Below are experts of layer 6 (counted from 0) of a mixture-of-experts language model. Rows are named router (the router's row for the expert), gate (a neuron's input weights, with its number), up (a neuron's input weights, with its number), down (a neuron's output weights, with its number) and show model dimensions 192-255. Each number is 200 + 20 x the weight over its row's rms, rounded and kept within 0 to 999.
Before each expert's rows: "comes before" lists some tokens at least twice as common just after its tokens as in all text; "gets" lists some tokens that make up at least twice as much of what it gets as of all text. This comes from a sample of Wikipedia text that the model never trained on. Tokens count by the router's weight.

# expert 3
comes before: ", ", ". ", "\n", ".", ") ", "; "
gets: "C", "a", ")", "ent", "e", "de"
router,213,224,208,183,200,185,186,201,208,170,197,231,232,199,201,198,200,204,191,181,205,184,181,172,195,188,206,193,222,205,223,193,179,195,199,193,175,176,217,194,206,215,176,194,207,183,203,220,200,204,208,155,205,203,204,229,203,197,191,174,224,180,222,191
gate0,187,212,175,219,203,241,207,191,207,194,216,179,190,214,176,169,216,195,204,163,192,174,194,171,170,191,224,189,209,202,226,184,210,198,265,196,176,198,202,191,149,177,199,221,206,204,213,203,194,194,231,188,191,177,193,181,198,221,242,196,222,224,160,204
up0,203,198,175,199,188,220,156,205,260,185,199,196,190,167,235,205,208,197,195,203,212,206,205,182,214,175,199,204,185,209,217,271,213,207,184,206,197,215,199,188,205,153,201,226,186,182,252,205,213,199,180,176,207,189,181,236,198,216,172,183,204,206,190,174
down0,213,174,195,206,209,209,189,204,222,190,231,215,236,206,215,196,191,210,191,175,213,163,217,168,172,194,190,194,179,163,193,219,180,198,222,202,207,185,157,209,218,186,217,190,220,189,198,192,223,162,205,189,174,222,148,187,197,215,187,149,237,188,156,178
gate1,204,189,173,195,219,209,163,220,175,210,194,182,205,190,204,223,199,219,195,198,248,200,210,213,199,165,193,212,193,200,244,204,195,187,214,173,178,186,222,174,183,202,207,183,221,224,182,156,224,164,193,193,187,194,177,185,198,193,197,194,232,205,205,212
up1,201,225,226,199,223,213,194,195,219,192,198,206,185,176,216,198,171,225,203,200,197,204,185,207,195,194,226,206,194,202,210,236,212,185,194,183,155,228,230,208,204,226,194,221,215,250,202,197,212,195,181,206,162,175,167,193,242,225,229,172,201,230,197,225
down1,190,192,183,216,193,224,225,206,184,247,213,230,186,222,202,164,182,203,208,239,197,204,210,164,179,199,156,220,222,183,155,209,200,214,227,207,192,200,183,201,160,219,190,235,176,216,210,221,212,210,192,229,213,224,220,230,202,203,180,203,186,196,197,199
gate2,181,213,191,186,205,163,193,200,197,206,191,209,203,207,187,183,184,207,197,226,205,171,200,210,199,174,214,177,192,200,203,151,169,201,236,206,182,158,204,217,208,232,194,239,178,176,187,219,179,215,208,180,196,234,195,208,190,207,211,180,206,225,194,214
up2,270,248,215,172,196,206,181,201,210,217,198,182,218,142,205,191,183,222,217,177,227,188,200,240,224,233,172,243,198,184,245,184,217,203,201,185,164,200,203,185,199,222,186,194,193,208,173,210,153,182,188,175,181,194,199,228,203,175,184,208,169,222,184,245
down2,189,219,212,222,194,192,212,203,199,203,203,238,196,199,200,232,198,173,192,173,205,205,242,176,182,204,204,249,209,177,201,185,216,187,193,222,199,238,196,182,209,239,176,182,175,253,193,206,175,202,196,224,201,214,240,166,195,173,205,180,161,174,168,203
gate3,194,209,196,182,199,190,197,149,166,186,223,175,178,199,184,219,185,211,235,203,208,183,186,201,190,188,187,222,159,193,163,212,233,228,235,205,210,168,201,237,192,201,229,176,185,220,210,212,194,212,189,201,169,190,212,199,195,237,192,233,207,213,191,183
up3,201,198,182,196,228,196,206,231,220,188,207,201,175,198,239,184,207,171,180,192,223,228,225,216,199,199,211,191,206,183,182,225,196,214,214,212,174,221,193,197,214,224,189,181,159,194,222,189,208,208,186,194,189,168,192,217,221,215,215,172,196,209,182,234
down3,150,194,233,199,184,194,201,172,191,221,191,196,204,194,207,227,198,197,194,150,192,194,218,159,219,182,183,239,175,199,191,203,184,216,177,208,202,203,199,188,188,173,211,177,204,223,199,202,188,163,222,236,195,191,218,212,167,246,179,202,221,206,193,216
gate4,171,211,178,226,218,217,220,189,201,204,186,216,247,224,230,165,219,196,191,186,207,230,196,187,205,198,196,211,219,202,201,201,172,208,191,212,178,186,205,205,196,183,191,232,228,168,205,188,172,212,161,193,228,186,219,186,225,197,201,216,244,210,218,213
up4,210,201,165,218,197,174,179,195,215,238,216,201,224,191,211,208,153,215,182,208,189,194,183,183,190,191,235,197,169,213,214,185,190,196,187,173,209,206,177,196,177,202,217,219,204,199,210,216,206,175,213,173,178,192,201,208,235,210,202,216,173,153,195,191
down4,222,193,219,205,221,180,196,203,200,186,220,226,211,243,214,203,212,206,207,238,222,209,269,241,225,190,176,219,176,226,191,208,181,205,197,204,203,198,181,204,202,235,195,202,188,169,204,191,228,209,175,176,200,171,199,194,178,180,219,202,215,172,179,196
gate5,226,204,189,182,167,201,210,203,205,179,216,199,175,156,220,178,168,190,209,226,177,193,189,171,170,242,193,193,190,173,172,260,174,208,190,160,176,221,179,201,216,179,204,182,185,182,197,170,205,196,191,191,207,230,197,207,194,192,197,220,182,189,178,175
up5,190,211,197,194,221,216,228,233,181,210,185,224,177,229,182,203,213,192,190,197,256,215,177,222,199,206,183,181,198,169,217,194,222,216,194,191,193,219,192,171,226,204,209,153,235,197,161,213,167,192,198,190,199,202,218,209,163,214,179,218,207,177,206,218
down5,156,212,160,180,191,219,180,188,192,208,218,202,199,224,197,172,206,195,163,209,215,184,177,184,187,198,208,213,213,229,206,168,217,185,194,198,190,175,229,208,210,170,204,186,216,208,197,199,220,189,184,222,229,185,213,212,218,185,210,204,174,194,189,205
gate6,207,244,198,216,177,200,183,207,210,197,164,196,221,184,162,194,191,207,191,187,208,224,206,197,184,204,158,191,183,194,207,184,191,203,177,165,182,212,195,175,189,190,199,177,174,188,205,184,191,180,190,182,228,206,201,209,168,203,190,192,189,198,184,221
up6,205,210,190,191,210,232,216,234,217,228,204,216,221,184,165,157,221,207,211,190,248,185,220,230,189,173,169,220,177,203,247,197,190,207,209,188,219,214,180,207,211,184,206,215,177,214,154,169,175,191,197,212,183,192,185,193,215,217,205,196,228,192,199,199
down6,199,205,216,243,212,194,199,205,196,208,195,203,173,248,196,226,240,202,171,230,197,187,221,217,223,209,208,203,200,175,199,197,187,183,206,179,233,198,211,212,181,193,192,210,209,203,189,172,221,205,190,184,213,251,200,222,194,221,205,178,191,231,213,222
gate7,173,170,241,184,210,212,216,235,204,191,196,190,180,226,241,212,213,197,199,164,212,205,210,173,217,202,226,153,217,226,175,215,174,159,180,203,154,141,223,196,218,186,176,205,174,225,203,179,185,262,240,179,188,197,185,199,218,175,206,193,184,189,176,193
up7,190,225,198,210,236,234,212,191,211,241,170,186,197,206,226,198,198,171,204,186,161,196,253,213,200,216,202,233,222,219,201,215,195,197,207,199,217,208,225,206,190,215,211,203,164,208,186,193,253,220,177,202,217,208,179,193,181,176,216,192,196,190,200,152
down7,234,195,188,210,213,203,187,218,201,223,167,225,223,172,184,199,195,179,186,183,186,188,241,182,181,182,195,211,184,222,192,195,209,144,214,237,194,217,204,208,219,190,183,195,209,242,189,223,199,202,216,186,183,217,206,192,203,193,186,179,200,213,233,217
gate8,228,206,173,201,213,140,207,199,170,223,237,179,232,216,204,212,185,208,200,216,182,214,192,198,201,192,214,199,180,183,227,189,234,213,202,172,174,195,194,221,227,210,161,223,231,207,222,203,229,172,216,180,200,208,215,170,214,214,206,158,213,231,196,227
up8,212,212,220,221,207,178,206,236,221,212,195,214,197,222,196,217,207,201,223,185,197,175,219,232,207,204,247,184,194,218,213,188,200,225,202,220,231,204,179,200,170,204,221,204,211,204,189,223,218,173,204,187,189,193,247,207,163,193,220,215,179,188,216,185
down8,201,166,177,207,212,180,192,175,205,228,232,200,194,183,211,169,192,231,233,190,201,197,180,216,202,159,213,182,205,228,200,175,199,201,194,190,226,227,201,237,215,210,184,168,184,216,194,199,167,166,227,205,204,196,203,229,151,234,188,189,184,190,173,178
gate9,212,216,207,185,224,158,185,186,193,200,186,201,215,226,194,213,180,185,206,182,206,203,200,206,212,186,198,184,212,194,172,210,198,144,227,225,199,193,186,201,248,233,200,188,215,233,177,199,177,186,233,196,196,207,218,194,198,203,190,196,160,227,210,219
up9,197,197,186,198,165,166,192,169,211,199,214,219,216,204,189,193,188,200,164,201,214,184,203,187,196,181,223,190,219,226,178,217,223,183,214,190,193,178,158,161,201,203,190,233,180,206,221,154,238,203,170,178,199,179,209,208,184,184,160,187,218,193,204,184
down9,157,202,231,211,228,186,207,175,199,205,168,203,146,208,196,177,202,203,211,184,226,180,217,235,207,235,213,178,223,221,161,203,160,195,195,220,176,215,175,171,204,213,177,198,222,218,203,186,240,203,178,216,210,197,196,207,220,152,215,209,203,220,208,203
gate10,198,195,222,203,195,205,240,223,191,179,199,184,215,201,192,176,198,209,197,207,215,173,228,195,210,204,226,204,215,229,198,198,221,245,197,175,194,184,193,221,216,174,187,185,223,173,207,200,202,185,227,228,226,199,202,198,197,236,205,186,199,209,177,183
up10,141,200,208,221,193,204,200,205,187,224,198,198,175,172,209,207,199,193,208,228,206,208,196,187,188,198,171,194,200,237,202,213,194,168,211,134,207,213,195,192,150,203,219,217,180,212,206,178,205,207,201,180,193,203,171,213,216,160,202,241,171,182,199,216
down10,205,215,188,203,208,216,190,197,161,203,225,232,192,213,205,192,175,194,189,212,200,219,187,178,181,189,188,216,220,204,200,201,246,191,189,187,208,191,207,194,217,193,206,193,173,213,168,174,206,156,225,189,213,222,188,193,219,215,186,173,208,195,212,197
gate11,218,161,214,188,213,188,205,216,175,187,241,200,214,188,176,196,225,227,178,206,178,239,170,217,165,221,173,204,172,188,182,205,170,211,185,177,191,199,203,184,191,176,176,226,208,181,201,203,192,216,193,229,207,236,220,166,180,183,160,169,189,217,167,195
up11,196,224,206,196,222,204,194,181,214,189,231,194,186,204,216,237,219,205,149,144,175,230,227,202,224,209,186,222,204,193,172,203,204,197,212,178,205,188,206,225,188,195,211,184,237,184,214,188,200,224,167,199,175,207,168,202,209,208,180,221,192,228,199,206
down11,147,189,179,187,166,221,187,194,192,196,204,178,218,207,191,195,225,171,192,196,163,198,233,211,196,226,180,204,175,207,166,209,208,190,193,194,199,174,200,200,213,200,253,185,228,202,217,225,210,213,190,185,197,210,188,202,201,170,207,156,199,224,192,189
gate12,239,190,230,238,214,213,209,217,211,172,224,185,187,209,208,210,203,202,237,184,215,204,195,174,225,198,207,195,192,174,181,214,208,171,210,231,199,163,183,151,231,186,183,211,189,195,193,192,208,195,225,203,210,234,211,208,232,189,185,202,223,168,186,179
up12,188,195,171,147,190,202,218,181,210,206,232,209,163,196,202,176,173,211,197,180,173,173,237,202,214,202,200,183,206,207,225,200,221,182,201,194,179,212,227,206,183,229,236,195,216,202,178,208,188,196,190,173,182,196,174,232,191,182,189,230,191,191,221,212
down12,165,200,208,192,227,176,209,205,199,189,200,189,208,229,204,209,192,192,208,219,185,197,154,194,223,199,213,206,193,222,199,183,197,209,205,212,185,180,221,215,178,187,174,208,195,209,180,166,200,179,237,224,215,241,199,155,189,177,196,176,158,216,189,199
gate13,203,219,201,194,231,208,218,210,226,202,181,199,175,208,166,202,212,199,165,218,219,195,197,173,200,211,218,206,193,207,181,184,209,202,187,230,199,190,185,222,183,179,180,184,187,193,186,227,174,189,161,197,209,194,166,217,185,199,172,191,154,238,175,227
up13,176,164,204,209,188,198,204,249,182,192,210,205,171,188,183,180,173,201,197,199,185,182,161,206,216,242,206,213,211,209,227,210,196,196,192,200,196,220,214,199,177,208,212,209,231,193,188,176,230,202,176,188,217,210,199,198,217,184,207,207,194,207,204,194
down13,189,215,194,216,210,216,202,203,185,191,233,266,203,182,181,183,161,210,196,178,217,220,181,187,214,186,195,196,232,198,205,227,238,173,179,217,200,232,160,225,215,180,183,187,200,192,240,202,221,170,194,228,211,216,159,225,142,184,202,165,194,209,198,182
gate14,222,217,179,221,170,174,237,173,183,178,225,231,208,184,182,256,188,201,210,208,196,222,201,208,196,177,208,196,205,184,201,210,193,214,198,149,227,186,167,202,187,193,189,166,220,194,195,190,193,232,201,188,208,212,197,207,194,135,211,221,169,210,216,185
up14,199,206,195,218,185,220,205,188,193,205,174,211,209,179,198,219,206,208,168,237,204,206,196,217,167,218,196,184,196,140,194,224,181,211,214,179,176,199,241,199,186,213,217,221,205,209,222,209,181,225,193,204,169,215,188,194,199,194,196,210,208,193,175,212
down14,197,193,197,242,216,193,176,202,174,234,206,214,182,200,165,182,189,187,173,207,209,232,182,202,197,208,204,203,214,207,186,193,208,194,187,212,206,193,169,229,198,227,186,178,209,194,232,171,206,222,230,199,210,175,182,207,165,208,176,202,220,188,198,201
gate15,243,191,185,191,178,240,197,226,177,226,189,175,211,219,186,209,190,208,195,247,221,216,245,197,167,210,199,208,184,224,199,211,204,147,175,166,191,196,186,179,215,173,228,221,195,192,194,170,186,184,210,205,213,217,208,203,184,172,180,184,188,203,205,142
up15,197,194,231,162,194,185,161,186,225,187,192,196,204,167,195,168,218,191,207,208,200,179,208,211,203,201,213,201,203,206,206,192,181,201,214,205,229,213,221,191,229,198,208,193,205,222,218,208,200,199,198,181,206,184,181,211,216,210,211,169,192,187,219,212
down15,162,175,204,213,227,181,173,223,203,169,217,187,209,188,207,196,192,150,176,177,150,176,193,202,222,196,206,197,218,237,207,224,184,178,183,183,228,239,246,211,203,176,204,212,174,209,191,183,199,206,194,218,193,211,237,233,237,210,204,170,216,210,204,211
gate16,179,190,214,200,214,196,190,200,203,198,209,212,182,214,211,223,189,213,198,196,216,198,207,196,192,169,201,194,230,212,183,195,230,185,210,215,210,195,215,196,212,214,189,183,231,211,228,203,210,186,216,202,190,195,210,176,223,192,224,191,192,205,214,170
up16,224,210,160,189,185,201,181,179,195,208,198,197,236,191,200,188,162,191,188,194,216,207,199,202,202,204,200,195,220,212,184,162,215,197,218,228,226,202,175,195,187,209,209,165,177,214,191,182,236,187,172,181,197,221,185,222,225,220,181,158,234,201,202,212
down16,184,187,184,199,202,210,195,202,186,165,202,211,211,192,191,194,202,211,206,218,144,220,198,169,156,183,234,213,159,203,171,186,198,214,195,188,217,194,235,239,184,187,210,205,218,219,163,189,174,168,175,266,190,189,187,222,197,180,230,211,199,234,173,198
gate17,203,196,208,194,215,212,188,210,241,232,215,216,206,227,161,203,176,193,252,205,179,218,196,170,196,236,223,193,198,171,203,204,201,215,228,206,201,203,190,218,200,219,183,173,197,202,205,185,219,218,179,183,203,183,167,219,190,171,188,208,205,155,205,156
up17,207,189,200,223,192,167,214,177,207,230,219,196,188,186,197,213,186,224,212,209,204,241,176,197,156,214,197,219,200,176,164,218,232,194,194,157,169,234,159,187,200,217,212,197,208,177,202,215,230,221,194,219,171,191,209,177,235,217,233,221,198,222,168,241
down17,206,200,243,199,192,211,187,211,200,183,201,194,202,191,185,200,230,233,198,218,197,195,204,226,209,212,200,198,211,184,180,197,182,184,178,218,182,219,204,215,213,174,180,164,172,204,195,176,167,203,202,197,202,216,211,191,184,188,212,186,202,184,184,204
gate18,224,212,165,219,235,199,200,202,219,174,256,197,185,216,214,194,210,215,228,212,204,180,209,142,190,184,180,199,196,195,234,204,220,185,181,189,169,200,146,203,151,227,185,195,175,187,210,217,188,210,207,209,192,243,223,212,190,177,193,195,185,205,207,188
up18,182,178,203,177,228,199,190,159,184,182,254,214,207,193,189,192,177,216,176,198,167,223,174,176,212,180,217,166,232,220,214,230,166,223,248,165,195,188,207,175,197,207,183,191,174,192,215,173,196,178,223,204,203,211,208,211,207,198,208,223,176,197,193,175
down18,226,177,187,224,214,149,189,215,206,202,186,186,200,194,231,229,207,189,210,207,201,207,221,200,180,180,216,228,183,213,230,224,175,192,180,210,199,205,186,213,191,196,244,176,213,195,192,197,180,199,208,209,180,214,179,223,202,217,196,183,200,236,180,189
gate19,211,195,209,179,228,181,255,176,191,189,211,173,182,169,198,215,202,198,216,224,204,240,217,150,174,190,202,161,217,156,208,221,191,245,206,180,214,232,205,179,191,207,209,174,212,195,210,223,171,219,220,181,192,154,183,176,184,204,201,222,217,187,199,215
up19,185,195,185,227,181,218,184,201,206,165,223,216,179,190,233,218,202,213,184,191,167,199,231,200,173,217,195,194,182,172,188,176,193,222,172,182,217,201,206,202,229,174,169,204,221,195,189,197,199,210,201,213,194,221,192,216,215,210,183,218,202,207,193,228
down19,181,207,188,160,180,224,192,211,231,178,200,219,191,181,212,207,205,209,222,171,213,199,179,221,186,214,217,187,171,218,195,200,197,194,215,206,238,173,192,212,218,195,199,221,231,189,152,173,190,225,222,189,184,211,166,216,205,180,189,220,209,203,226,227
gate20,193,189,197,209,198,195,195,189,201,202,184,215,192,199,212,188,208,170,235,178,227,196,185,214,218,217,186,184,219,220,233,189,197,204,225,191,190,209,209,215,170,173,194,229,230,206,193,211,215,189,211,204,191,207,189,197,193,202,163,191,209,191,211,173
up20,218,218,187,187,220,207,212,213,242,218,201,197,202,183,232,200,199,178,223,208,245,187,198,192,192,206,183,182,174,181,226,194,232,167,178,182,182,181,209,215,197,207,182,200,207,174,219,195,209,203,198,225,198,239,192,198,217,201,189,202,218,192,179,187
down20,189,160,196,194,162,199,180,200,198,190,205,210,248,159,222,198,233,198,158,169,192,195,219,189,138,214,236,201,174,167,209,174,206,179,204,215,181,194,239,192,189,194,203,173,177,209,234,192,190,190,173,171,198,192,198,176,198,204,152,194,218,197,200,162
gate21,183,182,229,204,182,201,173,211,197,204,179,203,188,215,156,180,227,202,237,243,209,206,222,212,198,208,200,198,188,185,180,176,178,186,174,195,207,189,184,227,175,188,191,211,192,215,211,170,194,220,180,217,228,193,187,217,223,140,178,194,208,208,202,193
up21,232,214,197,170,223,245,199,174,188,212,172,205,200,199,230,207,189,215,188,207,174,180,200,204,210,195,188,205,217,182,183,209,178,187,174,206,197,162,186,185,215,163,215,238,209,216,219,201,214,189,217,188,230,182,183,227,214,179,211,185,192,222,208,236
down21,201,215,218,201,180,193,213,216,210,160,210,195,170,211,203,202,185,191,213,210,211,204,187,225,214,200,180,182,178,188,177,208,209,179,206,229,199,213,190,199,182,264,179,224,206,236,220,219,186,270,194,195,179,197,213,205,179,198,208,219,207,162,189,187
gate22,200,209,233,177,176,150,189,225,236,183,231,205,190,191,159,203,190,203,209,177,206,215,173,189,228,179,181,179,197,167,237,180,191,179,249,184,216,233,196,214,198,197,211,187,167,187,182,182,182,168,195,189,195,216,214,197,203,229,181,175,229,193,149,180
up22,198,227,237,224,189,175,211,216,185,228,194,214,207,178,182,196,224,213,191,207,185,174,210,192,206,193,218,223,184,202,185,203,183,197,209,218,230,194,185,189,220,198,222,176,200,180,191,201,178,180,171,196,214,166,216,181,197,195,218,183,209,211,210,182
down22,223,199,212,204,199,217,219,210,206,213,205,204,188,191,201,175,195,162,216,191,194,194,192,197,187,178,176,278,168,238,203,190,208,197,220,216,196,223,185,165,205,213,243,216,224,178,191,209,191,194,238,174,188,227,189,188,187,199,176,196,196,182,194,201
gate23,154,184,174,183,237,170,178,170,179,208,219,212,219,188,235,247,181,173,222,184,210,202,187,197,220,174,217,221,209,204,188,216,177,170,211,218,180,200,206,197,189,200,188,210,237,183,208,171,192,173,183,181,185,196,226,185,209,208,180,181,235,194,190,222
up23,192,173,161,218,196,180,185,191,213,204,199,194,230,211,226,183,181,200,219,195,219,201,205,197,194,188,197,225,219,233,237,201,190,222,203,205,212,214,186,181,182,183,214,220,213,199,215,166,184,199,202,171,176,227,164,221,195,191,142,235,200,211,210,179
down23,240,207,178,193,221,194,186,168,177,195,217,226,180,186,185,170,198,182,206,198,193,188,187,203,219,200,199,198,174,201,226,202,197,200,187,222,181,170,199,204,198,196,173,163,202,202,235,196,227,178,203,207,200,203,203,204,229,222,178,199,185,207,198,165
gate24,205,204,225,204,180,184,218,216,196,198,180,203,219,236,198,187,201,199,213,228,229,225,207,216,203,202,199,198,193,208,190,230,160,208,214,194,223,205,200,181,160,206,179,203,203,211,181,206,209,204,192,190,186,200,190,223,186,209,186,212,200,229,218,185
up24,219,219,188,194,165,204,185,217,211,180,196,196,192,230,197,185,205,183,211,210,185,214,187,181,248,206,188,184,163,198,174,163,166,221,198,190,224,193,198,227,220,180,208,199,173,198,189,211,229,201,182,174,191,189,212,221,192,207,223,214,201,194,161,159
down24,235,212,173,188,224,187,203,204,217,229,148,177,198,174,214,204,202,199,212,191,202,153,223,182,193,200,230,204,190,192,224,221,239,179,201,186,195,182,205,196,161,218,236,191,188,195,190,197,189,192,189,187,189,244,211,200,207,178,164,229,214,215,193,205
gate25,195,222,227,183,205,198,173,207,202,192,176,191,201,236,240,184,219,205,220,219,200,217,207,156,179,188,175,207,195,185,179,193,169,201,192,224,219,211,202,240,201,203,194,201,221,214,196,184,201,195,188,190,183,233,161,220,216,208,175,212,228,213,218,221
up25,198,186,216,218,205,200,190,213,215,181,165,195,210,219,238,229,160,221,198,189,197,173,188,260,180,192,198,209,186,226,196,204,181,189,218,202,194,215,206,197,224,201,181,209,231,199,204,186,167,188,191,177,178,197,197,204,180,228,195,170,216,196,193,205
down25,215,156,214,215,179,206,176,217,186,208,214,179,202,187,193,213,221,195,187,182,178,204,222,209,223,199,204,169,206,193,162,152,215,209,206,151,184,219,217,206,171,192,226,177,214,209,200,226,224,176,228,259,219,216,172,193,176,210,213,205,172,202,178,193
gate26,140,189,233,198,205,180,177,163,236,208,184,209,214,203,153,192,182,199,177,214,217,188,177,177,215,210,207,205,197,183,232,204,195,194,194,218,223,178,193,230,181,226,199,195,194,183,174,180,183,210,205,193,227,211,192,203,183,193,179,186,187,242,176,188
up26,217,205,200,188,198,224,216,189,210,202,249,169,207,175,188,187,184,134,179,188,189,199,217,186,219,199,251,191,206,206,229,233,177,213,218,175,213,216,186,197,207,179,210,181,205,190,228,208,220,211,211,214,179,206,218,196,232,222,209,241,196,209,203,205
down26,142,231,190,206,225,214,204,179,219,205,198,180,212,200,174,179,170,237,179,187,215,218,196,219,218,201,183,201,229,183,184,213,206,174,214,219,200,213,194,198,179,165,179,197,183,189,220,188,228,220,210,183,188,202,218,197,176,212,228,233,213,224,210,174
gate27,193,230,222,217,202,185,203,202,203,175,211,202,191,236,215,246,198,187,189,217,205,160,181,190,176,214,211,161,208,185,202,162,168,206,177,218,204,194,185,205,221,178,196,183,217,197,197,154,190,181,222,188,170,196,203,196,208,191,202,192,208,176,195,216
up27,205,205,199,175,189,214,233,218,226,194,189,224,228,192,185,224,182,213,187,174,211,205,210,227,181,207,195,199,185,168,173,162,188,207,166,186,148,197,176,153,177,230,200,198,188,211,191,200,181,209,208,225,199,233,215,225,179,204,193,186,198,177,152,175
down27,216,234,198,189,209,145,175,171,224,201,172,186,197,218,231,196,248,192,197,181,212,199,180,203,196,183,240,205,200,180,187,189,201,208,205,221,190,239,216,185,187,195,209,187,200,186,230,221,204,207,184,235,170,200,216,203,215,167,240,226,215,215,197,175
gate28,190,187,201,204,211,192,208,180,249,225,158,230,178,200,197,195,185,196,180,239,202,190,193,197,178,156,221,219,184,174,213,224,208,185,170,234,196,183,193,165,177,217,188,174,197,190,219,227,197,212,220,180,251,224,196,189,195,210,226,208,221,200,158,188
up28,212,185,159,188,195,232,217,212,217,199,198,195,213,210,226,160,213,170,185,233,192,228,194,177,209,197,190,155,199,161,222,202,251,209,190,188,188,178,177,165,197,209,198,183,195,199,239,193,228,216,205,172,204,181,184,212,198,185,185,187,230,168,225,212
down28,226,188,199,218,206,222,151,190,210,196,207,212,209,210,224,203,203,150,219,198,152,210,191,158,185,184,206,213,197,237,209,184,177,197,186,197,199,197,208,200,224,194,176,201,235,209,217,198,206,237,199,199,191,199,204,198,258,175,180,221,220,197,169,205
gate29,181,196,192,229,204,209,213,182,222,219,206,181,220,174,165,219,224,187,231,205,184,165,192,179,194,212,194,217,185,194,236,179,215,173,199,189,148,218,210,196,164,152,181,211,186,183,208,212,179,213,185,206,172,156,215,146,198,198,194,203,208,194,154,203
up29,151,202,168,213,203,233,182,195,208,187,210,190,188,207,204,216,190,162,225,184,188,168,218,175,234,179,183,184,231,198,200,196,219,213,218,213,228,211,170,180,219,182,180,200,222,170,239,197,220,172,204,165,217,204,204,208,204,209,230,167,200,208,218,207
down29,221,205,181,203,187,197,198,181,214,189,212,172,208,196,214,215,240,177,198,233,215,181,205,186,213,206,202,196,221,172,216,179,195,207,184,198,208,204,217,198,215,171,209,180,220,206,193,237,231,218,208,192,220,193,211,195,171,220,188,216,198,192,228,207
gate30,176,217,204,210,197,208,180,233,182,196,188,202,195,223,180,219,219,221,187,174,198,217,183,196,194,223,218,229,197,167,213,200,187,213,203,220,213,198,186,189,185,217,215,218,232,184,200,214,190,205,225,226,190,209,251,176,188,181,231,188,205,186,217,188
up30,189,171,213,205,211,197,217,195,249,193,179,195,212,211,186,200,198,184,231,211,192,236,213,200,179,220,218,199,229,203,205,179,195,208,172,171,189,183,184,143,173,193,156,209,205,192,219,212,200,191,180,200,192,215,186,191,176,180,206,200,214,225,190,199
down30,221,195,192,175,208,220,217,191,240,186,196,206,199,218,192,199,219,212,183,186,210,174,216,169,158,184,203,202,226,181,214,217,205,191,191,167,185,195,196,187,195,222,224,228,237,196,172,206,206,218,212,210,190,226,199,224,198,149,193,217,245,188,231,211
gate31,173,205,201,187,167,168,204,199,207,204,197,198,167,240,194,223,191,233,184,217,171,195,210,208,221,185,222,183,221,205,218,219,189,209,203,206,197,173,213,201,174,203,202,173,208,190,199,179,169,202,191,159,202,195,233,207,199,174,216,203,197,234,200,205
up31,194,170,211,172,200,211,216,195,179,201,199,185,223,192,189,187,262,190,197,212,190,203,189,195,210,159,181,198,187,165,201,239,189,207,213,186,212,210,191,184,213,181,210,233,182,193,189,228,208,176,202,218,185,252,212,202,217,201,208,248,191,150,182,180
down31,215,203,210,185,194,207,214,204,219,186,208,185,204,174,197,172,219,201,171,142,162,169,215,211,193,208,197,184,205,228,207,200,184,184,193,179,202,208,198,216,181,219,204,214,193,219,218,179,211,186,173,188,211,211,204,210,207,211,225,164,235,232,180,170
gate32,208,197,211,207,197,230,235,204,231,227,176,214,189,194,196,154,186,205,197,174,258,217,176,183,180,189,199,207,173,184,156,198,229,218,203,223,175,168,186,214,184,213,206,184,199,194,221,208,228,193,231,173,175,164,137,198,213,186,176,197,220,197,206,191
up32,196,197,186,200,219,189,181,174,177,199,208,148,198,215,200,137,208,196,205,227,176,240,185,168,170,176,208,173,216,186,159,187,205,215,197,240,177,221,230,195,174,192,165,221,229,218,171,197,244,202,178,200,183,220,208,186,249,218,214,221,213,212,204,212
down32,216,215,185,214,182,214,178,204,175,216,234,210,186,210,167,180,185,203,219,210,191,175,196,202,209,184,197,198,195,238,196,182,214,192,209,228,210,225,205,225,190,240,161,222,229,175,209,234,213,195,193,201,185,193,179,209,186,237,223,214,217,226,197,219
gate33,196,208,211,181,191,181,163,187,171,200,218,203,226,180,204,212,207,197,225,167,198,195,194,216,186,167,175,181,211,189,223,176,147,195,199,215,203,183,229,198,202,201,197,212,180,205,226,209,234,198,213,190,206,201,222,230,226,194,199,200,201,190,233,204
up33,193,220,168,195,233,224,219,187,228,158,211,190,203,195,249,190,214,202,201,200,221,158,189,195,176,223,187,220,194,185,178,193,192,220,180,202,189,220,199,240,208,191,169,197,210,211,197,189,218,214,205,203,181,181,174,203,192,186,195,183,174,230,187,175
down33,205,190,190,209,196,226,201,209,203,186,163,226,229,203,217,234,204,177,179,206,174,203,214,205,198,205,157,182,185,215,169,213,191,196,204,192,175,223,195,195,184,156,228,170,260,206,175,211,201,181,196,203,189,193,201,197,231,217,229,170,202,210,202,200
gate34,210,222,204,235,194,193,219,189,203,152,191,223,217,190,201,170,194,188,204,165,235,207,197,213,224,224,189,167,179,208,202,195,207,163,184,217,209,171,173,190,201,170,203,205,218,189,210,214,188,214,186,198,183,210,212,190,191,186,202,162,217,197,211,182
up34,182,209,205,194,199,234,179,207,224,169,199,213,156,214,194,204,185,204,213,200,204,210,243,237,195,211,200,194,215,180,193,207,216,202,202,217,224,186,214,214,188,206,210,207,189,209,186,204,224,203,211,172,223,177,189,217,221,150,202,201,185,240,191,193
down34,195,212,231,182,186,217,185,192,205,184,192,197,201,178,209,213,218,197,223,183,172,176,222,199,206,189,142,166,179,226,208,220,197,177,175,218,201,189,227,189,163,209,182,162,215,191,211,169,229,215,154,210,161,201,171,203,154,196,213,170,266,220,175,212
gate35,224,201,246,192,204,219,213,170,217,192,197,236,213,204,190,201,192,180,233,171,225,212,182,158,214,205,205,232,184,209,214,175,218,176,207,203,191,238,193,252,173,203,180,228,174,210,211,171,200,205,203,187,223,211,205,204,174,189,164,190,214,217,206,180
up35,253,200,211,255,161,203,200,167,181,178,239,180,196,183,199,204,204,194,181,181,222,213,173,226,189,188,211,206,208,180,203,186,185,252,170,230,199,218,209,192,239,205,229,231,221,229,207,196,206,181,190,191,177,246,220,183,181,237,182,208,214,174,227,199
down35,183,235,211,243,168,216,232,221,245,211,200,198,201,238,179,205,205,185,194,181,198,199,217,203,195,223,197,163,181,192,215,170,213,211,240,209,181,182,211,207,204,197,197,216,188,186,213,206,236,185,217,224,196,190,198,213,214,209,214,233,183,194,221,202